config.yaml
num_hidden_layers: 11
balance_loss: 0.00597
max_seq_len: 256
Below are experts of layer 3 (counted from 0) of a mixture-of-experts language model. Rows are named router (the router's row for the expert), up (a neuron's input weights, with its number), down (a neuron's output weights, with its number) and show model dimensions 0-79. Each number is 50 + 12 x the weight over its row's rms, rounded and kept within 0 to 99.
Before each expert's rows: "comes after" lists some tokens at least twice as common just before its tokens as in all text. This comes from a sample of Wikipedia text that the model never trained on. Tokens count by the router's weight.

# expert 138
comes after: " ", "%", " 0", " 1", "3", "1"
router:35 57 57 54 29 58 44 45 33 35 58 53 47 47 72 67 41 47 48 47 54 41 53 47 43 63 45 48 58 45 56 34 67 50 45 64 28 41 61 57 60 54 37 67 51 34 71 55 63 59 49 49 60 57 51 46 52 49 36 69 62 35 37 56 57 55 30 39 35 62 60 44 53 46 43 52 45 35 49 30
up0:55 51 66 64 46 56 53 75 63 51 39 80 47 55 50 41 45 15 71 35 67 45 39 28 56 40 59 71 28 54 45 52 60 25 48 40 52 56 47 48 41 49 50 67 63 77 58 61 45 48 47 33 59 43 37 58 42 62 52 51 32 67 33 42 37 50 45 56 31 54 70 48 67 48 33 67 36 51 63 58
down0:41 36 49 61 64 52 54 40 67 20 31 70 30 53 46 72 44 71 35 71 39 56 34 32 60 32 53 53 54 43 49 65 76 55 37 69 67 56 54 63 56 35 44 67 44 45 59 63 56 47 55 50 41 45 66 48 59 46 40 48 37 58 66 38 60 30 39 42 61 52 47 73 49 66 66 38 37 65 64 50
up1:47 32 58 52 57 51 39 57 47 36 47 39 49 43 58 52 28 51 45 50 58 38 62 70 40 61 42 51 56 62 69 81 39 50 24 36 58 39 49 63 28 76 49 35 66 56 71 42 74 36 42 67 32 33 65 58 47 54 60 35 49 29 55 50 29 47 45 48 36 42 58 32 37 30 49 60 67 40 35 53
down1:25 42 40 58 41 54 40 45 64 60 28 43 36 40 50 57 70 57 51 51 55 65 26 31 15 38 46 53 61 51 29 31 48 52 42 53 54 42 36 63 43 36 38 53 49 39 53 64 30 56 70 56 52 68 59 61 56 55 62 47 62 58 64 48 53 50 61 49 49 48 33 60 29 30 49 23 60 33 42 58
up2:52 58 43 28 44 51 32 56 73 49 47 51 45 41 47 41 46 49 46 67 47 41 32 66 52 68 61 47 39 32 41 41 64 47 52 50 38 54 55 61 71 44 23 43 42 60 30 57 51 57 62 52 56 47 71 36 49 66 59 61 50 36 19 66 46 50 61 60 36 49 57 65 35 44 57 70 39 58 50 46
down2:36 58 48 78 58 42 66 58 40 53 33 44 14 47 49 56 50 45 59 51 47 57 42 49 40 68 60 62 22 37 66 61 45 47 56 44 64 64 44 46 27 34 43 52 55 66 53 56 63 47 44 52 41 52 45 44 47 24 66 79 47 42 39 45 52 67 62 39 57 49 47 74 64 53 60 62 38 45 73 51

# expert 77
comes after: "\n", " =", ")", ";", "ia", "°E"
router:62 50 45 60 42 51 41 64 78 56 60 73 71 51 17 44 45 63 33 61 45 65 60 47 56 31 55 39 53 46 42 68 55 62 49 46 49 53 37 43 33 39 59 44 43 46 44 48 53 50 44 52 22 51 39 34 59 48 51 67 26 54 61 63 45 47 53 61 49 53 72 42 49 58 32 43 31 46 60 32
up0:73 53 41 49 54 55 66 55 63 60 67 53 18 67 29 25 49 44 41 51 27 52 43 49 48 58 51 54 44 56 51 58 41 53 36 38 54 67 26 50 34 60 48 38 67 51 40 62 55 24 25 55 33 46 39 57 39 38 64 48 43 47 56 42 56 44 32 56 29 52 67 33 54 53 47 51 42 44 40 49
down0:38 55 58 51 46 69 57 33 51 56 37 45 58 57 62 62 53 63 45 58 63 57 52 20 59 53 47 57 60 27 48 41 59 27 40 27 42 37 72 60 56 45 41 57 66 71 47 53 59 45 58 61 38 67 48 58 46 48 64 48 57 77 18 36 31 59 58 31 39 72 70 50 54 30 30 66 67 33 43 62
up1:40 67 58 43 51 54 44 79 51 51 49 48 54 28 73 36 42 44 39 50 45 44 49 58 57 54 48 47 54 42 34 54 62 35 48 43 64 36 41 27 33 56 43 78 51 37 51 65 39 39 35 48 55 58 45 50 66 62 36 41 44 66 61 44 50 43 64 54 41 43 63 57 53 49 14 41 42 59 38 50
down1:52 45 37 55 45 49 51 39 47 42 44 69 52 69 50 42 49 53 46 45 28 48 47 35 47 58 47 38 59 42 36 54 59 42 46 70 35 59 41 32 59 52 47 57 46 37 34 51 65 55 67 44 62 65 51 40 51 69 34 61 40 40 54 43 46 72 62 58 45 37 43 50 63 55 63 49 42 48 59 42
up2:56 56 56 47 45 39 57 57 50 41 44 21 64 63 40 50 60 60 30 50 59 48 58 42 55 46 47 57 30 59 45 56 44 52 41 50 65 46 38 51 33 33 42 54 60 42 55 38 57 65 62 68 53 39 29 49 56 47 61 64 45 32 69 66 46 33 48 61 63 63 32 48 34 52 57 56 29 39 55 67
down2:39 62 38 41 32 38 63 55 67 68 51 38 57 56 64 22 42 43 51 50 52 45 50 48 31 44 71 54 38 62 25 60 58 36 37 46 33 53 39 49 67 65 34 63 45 59 56 57 27 53 32 34 55 35 56 58 51 64 44 42 67 49 58 41 51 24 52 50 42 47 55 43 37 54 46 67 43 57 41 35

# expert 153
comes after: " the", " of", " in", " M", " and", " a"
router:44 48 49 32 42 40 49 31 41 37 56 40 68 56 49 64 81 25 35 34 48 59 17 60 54 50 73 35 66 54 53 39 39 66 48 59 32 46 41 46 66 57 57 66 37 25 62 36 31 37 69 51 27 42 47 63 46 39 29 37 72 57 62 50 47 48 47 59 52 52 20 47 53 29 64 70 47 54 59 47
up0:28 53 57 55 36 43 45 47 46 25 59 47 73 74 64 61 74 33 49 45 42 32 49 50 33 43 57 38 62 72 32 54 50 30 63 50 43 61 57 41 77 61 41 26 52 38 49 56 60 29 71 37 50 37 45 47 70 40 47 40 43 48 77 35 46 32 40 36 45 42 29 38 17 24 55 58 45 58 52 29
down0:50 32 74 34 32 71 32 46 44 40 57 51 75 56 47 51 67 47 53 34 39 47 52 43 50 57 47 45 80 65 42 50 46 37 39 48 50 51 63 71 40 33 52 45 35 45 46 57 44 41 50 49 83 45 44 49 45 65 66 36 68 45 56 27 62 59 36 32 44 39 29 53 29 41 44 45 44 41 48 42
up1:40 42 53 76 48 31 53 55 48 60 45 52 57 63 57 35 66 56 54 52 47 43 44 33 57 64 47 70 41 52 54 35 42 53 64 48 39 27 53 55 37 43 56 53 53 51 62 34 60 61 46 44 46 65 48 65 61 51 53 55 57 52 89 38 39 45 57 64 17 66 37 47 57 47 47 60 38 29 35 48
down1:59 58 57 57 59 41 60 43 53 40 61 61 50 48 67 42 45 43 54 55 51 61 36 55 51 46 51 64 59 69 51 67 49 42 42 56 56 52 55 38 51 58 65 46 49 41 54 53 58 58 27 63 57 55 41 74 55 62 21 39 46 67 48 56 46 35 76 62 37 50 73 54 43 48 39 49 43 47 73 59
up2:46 41 58 35 45 38 18 55 77 60 37 51 59 49 39 17 45 53 49 68 51 46 43 58 61 30 42 60 50 26 45 54 46 60 41 54 33 42 66 49 48 73 61 54 43 56 67 57 60 57 33 53 62 37 39 57 57 42 49 26 45 38 50 62 45 40 44 15 45 36 29 35 59 40 65 44 61 27 52 61
down2:39 28 48 37 25 47 49 39 53 61 43 56 50 40 72 58 38 48 53 60 31 24 73 58 62 63 43 47 38 76 62 58 62 62 39 23 50 57 56 45 47 48 33 60 39 29 55 48 51 25 48 47 61 49 58 49 58 47 39 40 49 42 56 36 46 47 53 17 44 67 50 45 52 41 68 55 56 37 70 47

# expert 127
comes after: " of", " in", " at", " on", " for", " to"
router:44 59 34 63 55 45 46 66 69 43 72 55 53 46 55 57 48 56 66 39 57 45 45 69 62 63 59 54 44 34 34 51 62 31 56 54 58 67 46 61 50 63 56 57 58 69 38 49 56 37 58 54 55 40 21 74 56 53 55 39 42 45 42 60 17 53 56 55 41 29 46 45 51 38 47 59 61 35 54 56
up0:54 56 45 46 40 47 45 44 63 51 38 39 48 55 47 48 48 60 56 38 24 41 56 34 41 68 70 56 54 24 50 52 63 61 52 67 45 36 37 60 57 48 50 61 50 65 33 30 45 57 40 66 56 37 45 44 60 45 46 30 50 36 55 60 64 61 57 32 56 37 43 60 44 30 51 23 48 50 49 42
down0:49 75 34 64 49 45 27 70 58 49 60 54 56 47 60 36 33 67 35 56 32 51 54 71 47 55 49 57 52 60 53 49 66 53 71 53 65 31 52 53 56 43 24 40 78 31 55 58 45 62 57 56 33 47 51 50 41 36 41 55 67 77 73 60 36 50 45 41 64 44 32 55 66 56 73 47 56 55 60 68
up1:75 43 47 50 48 58 78 39 38 52 59 51 36 56 61 70 42 39 42 39 49 39 46 70 45 66 57 47 54 49 44 52 57 54 77 54 59 64 42 46 63 57 53 36 54 51 50 82 59 66 65 46 64 63 32 31 52 63 32 42 63 40 71 50 50 49 55 60 62 52 37 38 57 48 47 52 38 47 28 47
down1:58 32 64 55 49 31 51 64 41 57 57 52 52 49 52 37 61 49 50 48 45 47 47 44 48 62 94 42 40 26 40 24 47 52 43 35 54 61 72 43 20 57 51 45 51 35 56 41 30 60 53 48 73 57 44 59 52 35 36 38 54 47 75 48 57 58 49 49 57 48 62 49 49 59 38 37 56 41 46 49
up2:44 53 52 48 43 58 64 41 71 36 33 44 47 58 64 48 31 43 69 55 66 40 51 47 54 48 69 68 47 66 43 41 50 24 50 45 36 56 49 58 50 42 49 42 27 63 59 49 72 33 44 79 55 28 42 51 37 32 55 39 32 34 61 42 45 40 56 60 51 38 33 44 58 49 60 59 24 42 56 50
down2:40 55 61 54 39 54 53 47 63 70 34 44 73 71 48 50 90 19 53 45 42 54 56 69 49 59 61 50 64 60 52 54 36 56 56 49 50 47 67 57 54 41 37 49 43 65 53 59 34 49 43 41 55 72 62 53 68 29 58 54 49 45 54 41 40 37 38 45 70 35 41 43 49 46 43 41 42 42 63 58

# expert 101
comes after: "\n", " |", " also==", " List", " ft)", "6)"
router:64 37 56 63 34 53 57 52 60 62 60 30 69 58 46 54 49 72 49 56 56 71 64 37 54 53 46 35 56 71 72 51 64 60 62 41 51 47 45 44 48 37 46 57 62 57 53 28 57 63 43 63 42 48 41 42 52 47 59 60 25 49 56 42 51 58 72 39 46 47 53 38 37 71 51 57 55 58 50 42
up0:45 55 60 63 61 39 61 47 64 36 61 20 47 43 65 41 29 50 52 59 46 37 54 48 63 58 73 51 65 71 60 31 59 54 58 42 38 34 55 36 48 54 51 60 63 30 51 44 60 49 30 47 60 54 38 69 83 63 51 69 39 63 43 43 51 58 48 59 67 55 41 65 50 25 38 54 39 38 55 21
down0:78 43 43 53 42 46 64 49 51 41 37 62 60 62 38 48 57 17 45 46 62 30 59 35 53 51 37 38 63 53 48 63 64 36 51 39 46 64 50 49 67 52 53 69 71 75 38 70 55 52 65 48 42 60 63 31 72 32 58 56 26 57 34 38 86 42 54 56 57 49 44 52 50 33 62 51 49 38 19 57
up1:31 57 53 43 62 56 54 29 67 74 44 50 54 54 47 59 67 44 60 38 34 39 37 66 53 52 40 41 45 60 54 57 54 60 85 38 34 42 54 48 49 33 61 57 36 44 58 56 72 65 40 41 45 42 61 40 49 64 34 54 31 50 51 44 39 37 41 60 53 60 46 33 59 45 34 34 34 67 37 61
down1:39 28 57 42 58 41 32 36 42 46 43 52 62 48 45 50 54 46 39 45 48 55 44 55 64 65 64 53 49 68 27 48 45 62 39 55 49 56 51 47 61 41 46 62 34 55 52 46 73 76 62 67 53 44 48 55 54 52 58 46 39 44 44 62 52 43 40 44 62 43 72 55 35 38 60 69 52 54 67 81
up2:51 76 62 50 56 52 52 53 51 48 45 48 53 45 54 44 49 40 46 37 45 54 56 37 39 37 38 51 55 49 49 59 48 59 44 48 48 28 42 52 56 35 62 83 47 44 35 55 28 41 35 54 35 59 47 85 29 32 29 43 55 58 32 31 63 39 27 53 39 54 42 64 47 56 39 33 51 47 61 55
down2:69 63 49 32 41 49 55 51 51 68 66 43 70 30 63 62 41 48 35 55 24 40 45 54 59 48 41 57 37 66 54 46 46 32 54 44 43 63 42 52 63 37 61 60 34 55 59 56 31 40 42 53 34 59 54 31 35 37 56 28 36 49 57 40 55 57 51 56 42 68 65 56 41 60 55 51 38 49 45 70

# expert 43
comes after: "-", ";", " of", " and", " a", ":"
router:54 40 45 33 34 25 64 58 67 37 55 52 39 44 61 59 51 49 43 73 47 52 46 41 57 48 72 44 40 46 69 44 46 35 36 40 39 63 49 30 57 51 62 55 39 29 63 52 49 37 35 56 51 68 57 72 53 55 36 42 64 58 47 34 33 32 70 52 29 37 30 41 70 49 47 29 28 56 32 19
up2:53 71 49 58 50 31 39 46 30 37 30 54 65 46 29 55 60 51 40 53 73 21 48 46 67 36 43 57 69 53 61 39 44 48 44 38 80 41 48 46 52 45 35 54 48 43 50 35 45 54 27 53 69 55 42 43 47 64 51 44 45 47 59 31 42 47 77 73 43 35 51 52 32 70 38 43 31 63 57 51
down2:45 50 59 65 33 58 56 54 54 41 49 36 48 56 33 61 60 42 46 36 59 60 63 74 92 45 50 59 53 51 60 52 50 69 39 50 43 55 37 41 44 43 49 66 56 52 90 67 42 52 36 44 33 67 56 49 57 45 44 28 48 47 28 55 62 67 54 72 51 52 69 43 60 43 64 45 49 48 49 50
up3:50 56 46 43 54 47 50 34 50 62 48 41 30 55 55 56 55 35 63 55 33 57 62 62 46 51 25 44 37 53 19 49 50 54 32 59 51 46 28 63 53 38 42 37 54 49 58 78 37 44 43 34 57 59 47 49 54 49 63 53 56 71 63 47 32 19 76 34 54 33 47 36 59 73 50 54 44 23 28 42
down3:57 53 47 53 44 43 35 42 60 33 39 52 34 27 53 62 53 53 48 60 43 66 51 43 42 16 33 38 47 68 53 61 70 43 45 47 25 54 47 49 44 27 65 45 64 53 52 51 52 54 68 54 64 44 31 49 57 37 64 56 50 47 33 62 47 30 43 36 36 47 74 72 41 37 48 67 55 44 14 76
up4:67 40 35 54 65 49 38 46 69 62 48 57 58 44 64 62 37 62 49 41 48 42 41 34 47 53 48 56 33 36 52 43 47 51 45 69 47 36 51 74 59 56 43 46 67 43 43 51 43 54 50 72 49 49 66 40 51 44 68 62 46 60 48 60 48 45 49 40 41 45 40 51 67 43 49 49 87 55 67 48
down4:66 65 50 48 82 49 34 32 49 66 55 52 62 36 45 64 34 56 46 52 45 39 54 63 40 39 50 51 49 66 38 40 73 55 45 47 40 34 58 60 37 48 39 61 22 49 46 61 60 40 48 58 55 55 50 41 71 50 36 42 48 44 51 50 51 65 25 41 56 50 46 54 38 31 44 31 56 57 36 36

# expert 93
comes after: " ", " the", " The", ":", " 0", " –"
router:45 52 43 26 43 48 48 41 34 70 54 52 58 52 57 56 38 61 61 47 34 47 26 54 45 47 60 67 51 40 49 29 35 55 52 63 38 26 54 62 56 55 52 62 43 40 45 42 51 42 47 68 45 34 34 53 37 65 40 50 37 43 55 60 54 27 37 51 31 57 33 48 53 67 72 47 78 64 56 40
up0:72 58 61 38 52 69 56 48 37 46 69 46 70 45 26 61 46 45 49 59 31 48 29 53 54 56 37 53 65 37 46 44 51 30 60 48 42 59 63 47 40 33 27 45 31 22 56 60 57 65 70 54 68 56 50 43 57 26 64 55 66 48 54 44 65 55 40 60 63 56 40 53 69 58 45 46 39 49 62 45
down0:64 47 66 60 54 28 65 50 68 42 31 55 55 62 32 51 59 65 54 41 63 28 40 56 55 55 53 55 52 56 67 78 51 34 48 63 39 38 54 64 52 50 36 31 53 34 27 39 42 52 63 45 52 54 61 69 60 36 70 46 51 49 57 64 50 50 43 43 52 49 55 62 72 40 45 42 40 64 47 53
up1:35 46 55 51 35 69 66 08 59 62 65 52 55 55 88 39 58 48 38 49 52 51 57 50 51 43 61 52 54 37 53 66 58 52 58 57 57 45 49 56 55 45 25 37 48 34 35 49 64 57 65 41 62 70 42 42 54 46 56 35 48 58 65 70 61 46 53 37 58 34 55 42 41 46 74 53 58 43 45 36
down1:40 31 59 65 35 62 54 64 46 44 61 61 57 75 72 43 57 72 46 47 31 66 57 45 44 50 26 41 66 67 64 50 34 57 26 35 32 44 58 48 50 43 38 47 30 49 25 45 45 35 46 58 36 55 58 40 57 53 47 46 31 50 54 63 37 35 38 49 54 56 58 49 58 36 64 40 30 76 64 57
up2:51 50 39 51 51 56 34 08 45 46 31 57 78 64 82 58 64 62 44 54 61 31 49 58 53 63 52 53 40 42 50 30 23 35 45 52 78 56 65 48 71 44 48 55 52 62 36 32 60 42 52 51 54 53 46 40 49 38 84 39 47 39 47 50 57 57 48 33 35 40 48 53 40 47 37 51 75 59 77 43
down2:43 57 59 53 41 48 73 47 35 40 41 43 33 61 53 42 43 33 58 38 36 59 33 55 56 56 52 50 41 69 57 48 77 59 49 37 15 35 42 51 58 41 70 51 49 60 61 56 44 54 56 46 52 28 41 50 35 48 42 55 42 84 67 34 59 54 52 68 62 71 43 53 53 42 75 40 48 18 61 43

# expert 89
comes after: " of", ".", " with", " and", " to", " as"
router:57 51 43 48 62 59 33 64 61 51 77 58 46 55 53 38 63 58 57 37 61 32 58 59 39 50 36 69 37 67 50 58 44 45 46 39 73 58 46 59 59 63 53 65 48 58 40 37 41 47 50 62 51 48 44 51 43 55 51 62 27 58 50 65 58 43 38 60 43 35 39 60 35 45 69 56 59 43 39 57
up0:63 59 30 36 32 50 54 50 47 67 41 44 61 33 35 61 43 70 41 77 29 21 54 29 48 65 38 78 39 40 53 73 52 43 43 59 48 34 51 55 50 32 33 55 53 56 50 39 57 62 32 41 26 34 53 68 62 58 34 34 65 52 57 59 54 27 47 15 46 41 64 36 65 61 55 53 44 69 46 53
down0:79 49 50 62 46 53 50 53 55 37 62 63 30 61 30 47 56 52 44 45 49 52 70 44 62 44 43 64 35 37 60 64 24 52 45 48 73 63 59 39 60 55 26 70 51 78 62 54 53 53 40 51 63 23 59 53 36 38 50 54 47 47 64 60 38 54 50 42 52 57 43 60 42 40 70 55 72 70 50 39
up1:44 58 60 37 24 45 51 49 44 35 36 32 54 70 48 43 63 61 49 58 84 42 37 28 54 53 54 57 52 42 60 70 48 57 47 64 53 53 58 39 43 33 55 51 64 36 38 46 39 52 55 41 46 64 59 51 65 65 68 65 62 61 55 46 43 76 43 43 47 74 48 42 45 41 56 42 63 49 63 37
down1:62 72 47 51 44 45 40 50 43 65 47 49 70 56 50 48 51 40 55 41 39 48 66 40 55 48 46 43 52 42 48 28 34 63 53 54 57 57 27 48 32 69 24 63 53 38 45 37 54 87 40 49 38 54 67 26 60 54 52 25 60 39 37 63 48 41 74 61 52 40 65 77 64 40 48 67 65 46 49 36
up2:53 63 55 38 42 42 60 32 51 57 34 50 48 45 56 38 53 64 48 51 53 36 59 36 20 48 67 53 51 56 56 66 65 35 38 41 46 35 50 43 49 31 57 33 40 54 48 41 61 60 61 48 47 43 52 39 54 38 28 47 28 52 61 41 41 51 68 58 35 66 59 67 55 35 64 41 75 70 73 43
down2:49 57 50 35 44 58 61 54 48 62 39 71 48 56 70 60 63 64 75 39 55 47 51 55 61 25 32 71 57 50 56 43 33 55 45 52 61 39 59 60 45 43 52 38 39 50 37 61 54 59 35 66 57 52 50 46 59 51 48 56 45 75 20 63 38 82 57 43 44 63 28 33 46 61 42 52 65 43 38 67

# expert 83
comes after: "-", "Scientific", " Syn", " 0", " Par", "Personal"
router:40 54 58 53 52 46 52 62 43 54 31 40 54 71 45 37 43 50 41 49 37 67 33 47 43 75 51 31 48 72 37 69 68 56 46 40 43 43 34 19 21 44 62 38 68 61 68 43 53 45 30 75 48 62 50 55 62 48 52 72 42 79 63 55 42 44 71 56 37 56 57 59 51 59 30 58 62 65 66 56
up0:41 43 59 53 42 59 34 62 40 50 45 56 53 51 51 34 53 52 37 72 36 47 62 40 63 60 26 57 34 58 54 69 50 37 53 70 29 53 50 55 56 49 43 74 55 29 57 54 42 35 42 67 52 61 47 33 45 58 74 43 44 40 46 51 70 31 32 45 43 70 34 56 50 47 57 63 38 50 64 44
down0:39 42 52 52 41 44 35 33 36 38 41 45 44 51 41 51 47 58 72 53 42 39 63 34 40 37 56 72 34 30 49 34 30 47 31 57 32 35 47 48 60 37 53 51 55 41 57 51 50 18 48 45 68 48 65 54 56 63 83 65 46 41 51 62 52 44 44 51 51 44 33 33 66 46 49 73 53 54 60 50
up1:46 51 57 58 51 59 62 73 23 54 67 75 46 49 58 37 56 65 55 26 49 27 22 51 30 59 65 33 53 54 34 26 66 48 32 53 40 55 33 45 55 51 43 50 56 52 63 45 78 64 57 40 64 53 62 60 58 24 54 47 31 49 52 53 35 38 36 64 52 57 49 63 69 24 69 36 39 57 53 32
down1:60 45 64 66 41 57 44 59 51 61 35 52 63 34 44 44 20 37 60 32 63 51 50 52 46 50 51 32 40 36 31 65 40 79 58 67 57 56 40 60 49 49 49 51 55 58 42 38 27 59 48 82 41 41 46 58 59 54 58 41 21 66 38 42 36 55 58 50 45 57 44 53 59 49 69 67 51 43 66 54
up2:42 26 36 36 54 55 51 40 41 59 41 31 48 44 46 50 39 50 53 41 75 53 53 58 45 39 52 44 39 62 53 46 53 37 73 57 60 55 59 50 43 63 26 56 56 71 30 38 42 72 72 74 63 46 50 53 50 43 61 42 54 49 51 32 57 74 45 55 37 45 50 55 45 38 40 61 62 42 47 61
down2:45 71 50 43 46 36 40 46 40 45 58 52 42 42 59 70 23 39 47 47 55 74 60 58 62 35 44 46 40 46 42 31 47 46 36 48 53 71 63 49 30 45 47 32 50 63 43 67 51 69 54 56 30 43 61 23 51 21 48 37 54 52 37 53 62 38 49 54 46 56 52 50 12 37 48 56 51 52 27 55

# expert 64
comes after: " |", ")", ".", "3)", "ia", "a"
router:62 32 52 27 46 57 56 62 64 80 57 43 44 35 26 25 54 60 44 55 35 69 50 56 49 40 67 50 58 66 48 41 71 57 53 56 43 38 47 45 57 48 60 46 47 70 45 73 45 45 44 67 31 44 45 37 74 65 38 70 37 34 56 61 60 45 48 53 51 66 65 46 45 59 49 61 35 68 51 27
up0:55 33 46 35 58 41 42 43 67 68 55 66 68 68 69 45 60 37 42 42 53 62 43 46 52 75 47 58 47 54 57 56 42 34 65 48 52 38 56 58 55 64 42 48 56 57 63 67 33 60 36 29 60 26 39 52 58 52 41 31 83 86 34 59 51 47 51 44 54 56 59 22 70 45 47 37 49 53 47 51
down0:42 69 48 53 48 51 53 60 40 22 29 68 36 57 66 50 52 66 53 37 24 70 66 35 67 51 64 71 71 48 38 44 54 63 49 54 52 34 39 51 64 60 61 61 31 50 62 51 39 59 59 37 38 65 61 60 42 27 42 65 59 32 62 27 57 51 64 30 51 45 43 53 39 50 40 44 54 39 41 62
up1:55 48 60 58 63 36 52 32 57 50 69 44 60 75 38 47 40 51 25 25 45 30 47 46 40 36 41 56 63 49 40 31 45 63 35 51 49 47 52 51 47 39 37 43 60 54 40 55 78 36 66 48 53 38 43 52 50 45 69 56 48 72 58 69 33 45 41 43 59 42 45 28 58 51 56 57 31 42 36 66
down1:55 29 40 51 59 66 33 58 46 52 49 26 38 60 54 50 43 48 25 50 59 64 41 34 50 35 44 60 40 54 63 29 56 58 61 53 42 58 42 31 53 29 58 24 49 55 77 25 43 65 63 60 54 40 55 40 29 58 34 55 51 77 42 42 65 33 51 60 60 72 43 54 59 60 39 49 39 80 55 47
up2:48 69 46 52 37 53 56 23 47 68 64 69 52 54 59 59 49 51 62 51 55 47 37 58 34 51 31 23 72 32 48 51 37 61 53 45 64 49 52 59 49 54 50 48 25 53 42 44 42 51 66 62 77 45 30 57 75 40 17 62 53 48 57 51 48 54 56 50 44 50 63 42 38 53 58 42 48 36 43 41
down2:46 54 32 53 42 58 44 56 64 47 38 55 57 62 55 39 50 56 71 34 61 69 51 32 57 57 56 54 62 81 53 56 27 52 75 69 35 58 41 52 66 58 65 35 52 41 61 65 50 54 54 49 36 36 46 54 37 40 62 61 30 34 47 52 44 42 51 46 63 47 66 56 44 54 49 62 63 39 53 41

# expert 29
comes after: "-", "|", " |", " •", ";", " Oper"
router:53 42 49 69 65 45 57 60 63 61 40 50 44 76 55 47 63 40 36 66 38 53 19 45 58 69 41 49 50 79 49 43 70 57 39 37 45 51 49 39 23 28 59 72 62 60 36 46 43 68 56 61 41 63 35 64 58 48 47 69 44 71 60 67 42 44 61 48 64 63 45 75 64 38 46 37 56 73 51 47
up0:70 47 30 58 59 38 30 46 42 41 51 56 34 55 61 57 34 56 48 72 39 67 27 22 44 29 40 65 61 60 43 28 42 44 46 38 51 56 37 38 59 43 36 64 56 57 39 42 39 51 45 60 38 62 52 33 53 46 57 53 72 46 54 38 62 57 63 49 48 53 39 42 44 26 51 59 40 49 62 57
down0:45 35 60 61 56 54 42 58 52 58 36 57 61 37 47 61 57 54 56 35 37 66 50 49 53 47 70 47 50 60 59 54 60 46 47 43 71 51 57 36 80 35 56 40 51 31 75 67 34 30 58 47 67 54 62 62 54 64 48 58 41 45 46 65 60 55 24 42 73 35 57 38 50 50 30 66 39 47 52 32
up1:57 52 45 63 26 43 64 51 45 44 59 50 55 43 45 39 39 70 26 61 69 39 49 43 32 57 27 45 50 60 33 68 34 51 57 53 68 63 56 28 43 66 74 51 76 47 56 56 58 69 58 55 37 40 48 53 52 64 45 45 34 34 83 53 57 55 46 27 61 66 64 50 64 45 57 54 32 52 77 47
down1:52 53 38 52 67 37 52 49 49 70 65 57 56 40 51 48 34 59 33 57 48 49 38 76 52 62 54 60 48 54 43 54 52 22 31 53 54 45 43 36 35 47 47 43 71 65 31 46 47 43 54 17 51 41 43 71 50 37 37 49 63 57 64 54 45 53 32 33 57 64 85 59 42 52 43 41 42 34 69 46
up2:59 51 77 55 56 42 64 73 46 30 65 60 30 44 46 46 50 53 50 71 46 26 34 41 47 52 62 37 50 52 48 55 45 43 32 62 58 50 57 43 75 46 54 51 32 53 51 58 33 52 47 55 40 43 42 44 57 32 59 45 46 36 55 48 41 52 40 41 61 39 47 56 52 45 59 39 65 45 61 46
down2:42 33 63 59 70 27 34 38 58 37 64 57 41 41 36 45 49 54 55 70 42 56 44 42 45 67 43 69 32 65 61 41 53 52 41 79 38 54 48 61 70 54 29 46 39 82 58 44 33 48 54 47 70 68 62 48 34 48 53 48 47 48 36 40 38 45 32 59 70 66 53 49 43 68 65 53 79 80 57 33

# expert 44
comes after: "\n", "-", "|", " ", " Writ", " Dire"
router:29 48 44 57 47 45 58 59 64 52 55 39 56 76 48 53 41 50 31 73 39 51 49 72 31 53 46 29 49 50 53 34 65 58 50 55 53 57 38 32 41 35 61 29 50 55 57 35 63 37 50 59 68 48 48 59 51 64 58 67 41 43 48 50 42 64 45 46 45 59 57 46 42 65 55 42 55 52 51 46
up0:48 38 35 56 42 51 43 49 52 46 50 61 58 36 62 37 37 68 44 45 66 35 48 67 33 43 55 51 49 60 32 52 54 59 43 37 55 55 63 58 37 56 58 45 49 48 49 51 33 46 44 72 26 52 67 66 49 47 49 69 59 35 19 57 57 38 54 71 48 49 41 29 64 36 35 56 61 37 49 59
down0:42 35 59 55 37 54 35 60 57 65 34 50 37 62 72 40 32 63 56 65 67 40 52 76 59 86 52 40 55 41 35 54 48 59 39 53 39 34 54 33 75 36 72 47 43 45 51 38 57 64 50 45 42 60 47 41 53 49 31 45 47 37 29 50 63 73 55 58 39 63 49 50 50 35 40 49 61 50 65 55
up1:46 32 35 66 38 32 69 47 42 59 48 43 34 72 46 52 55 46 44 36 46 44 43 44 41 29 53 39 61 51 58 26 62 28 23 42 57 48 52 39 51 49 47 47 48 34 62 54 20 51 41 71 42 39 33 71 40 63 47 55 32 46 56 47 54 43 31 60 57 55 38 44 43 53 36 66 40 31 31 40
down1:46 51 34 61 48 55 45 36 58 63 48 51 39 37 68 38 65 66 22 51 43 40 43 67 49 57 50 38 56 40 42 53 43 54 62 54 53 67 40 19 48 46 62 42 51 56 76 48 54 40 58 53 33 45 39 37 55 56 65 70 51 60 54 49 51 20 44 47 83 45 45 37 59 25 58 61 43 68 25 41
up2:49 65 32 59 40 49 37 59 40 46 64 62 46 48 53 56 27 45 53 40 60 48 51 46 46 65 62 45 63 33 62 53 51 40 71 75 58 62 67 32 43 13 47 35 63 69 42 41 55 48 73 52 42 65 42 47 48 69 37 62 58 45 42 44 51 41 67 64 63 48 30 60 63 49 47 50 66 53 51 55
down2:39 63 43 40 42 67 46 60 29 57 53 54 52 52 37 43 47 45 54 57 40 57 50 59 49 60 42 48 33 40 58 73 37 54 53 53 36 43 54 47 51 46 50 77 41 52 47 44 73 56 49 59 35 40 48 40 30 70 41 47 40 45 43 45 29 50 58 47 67 41 44 22 48 74 38 59 34 76 41 46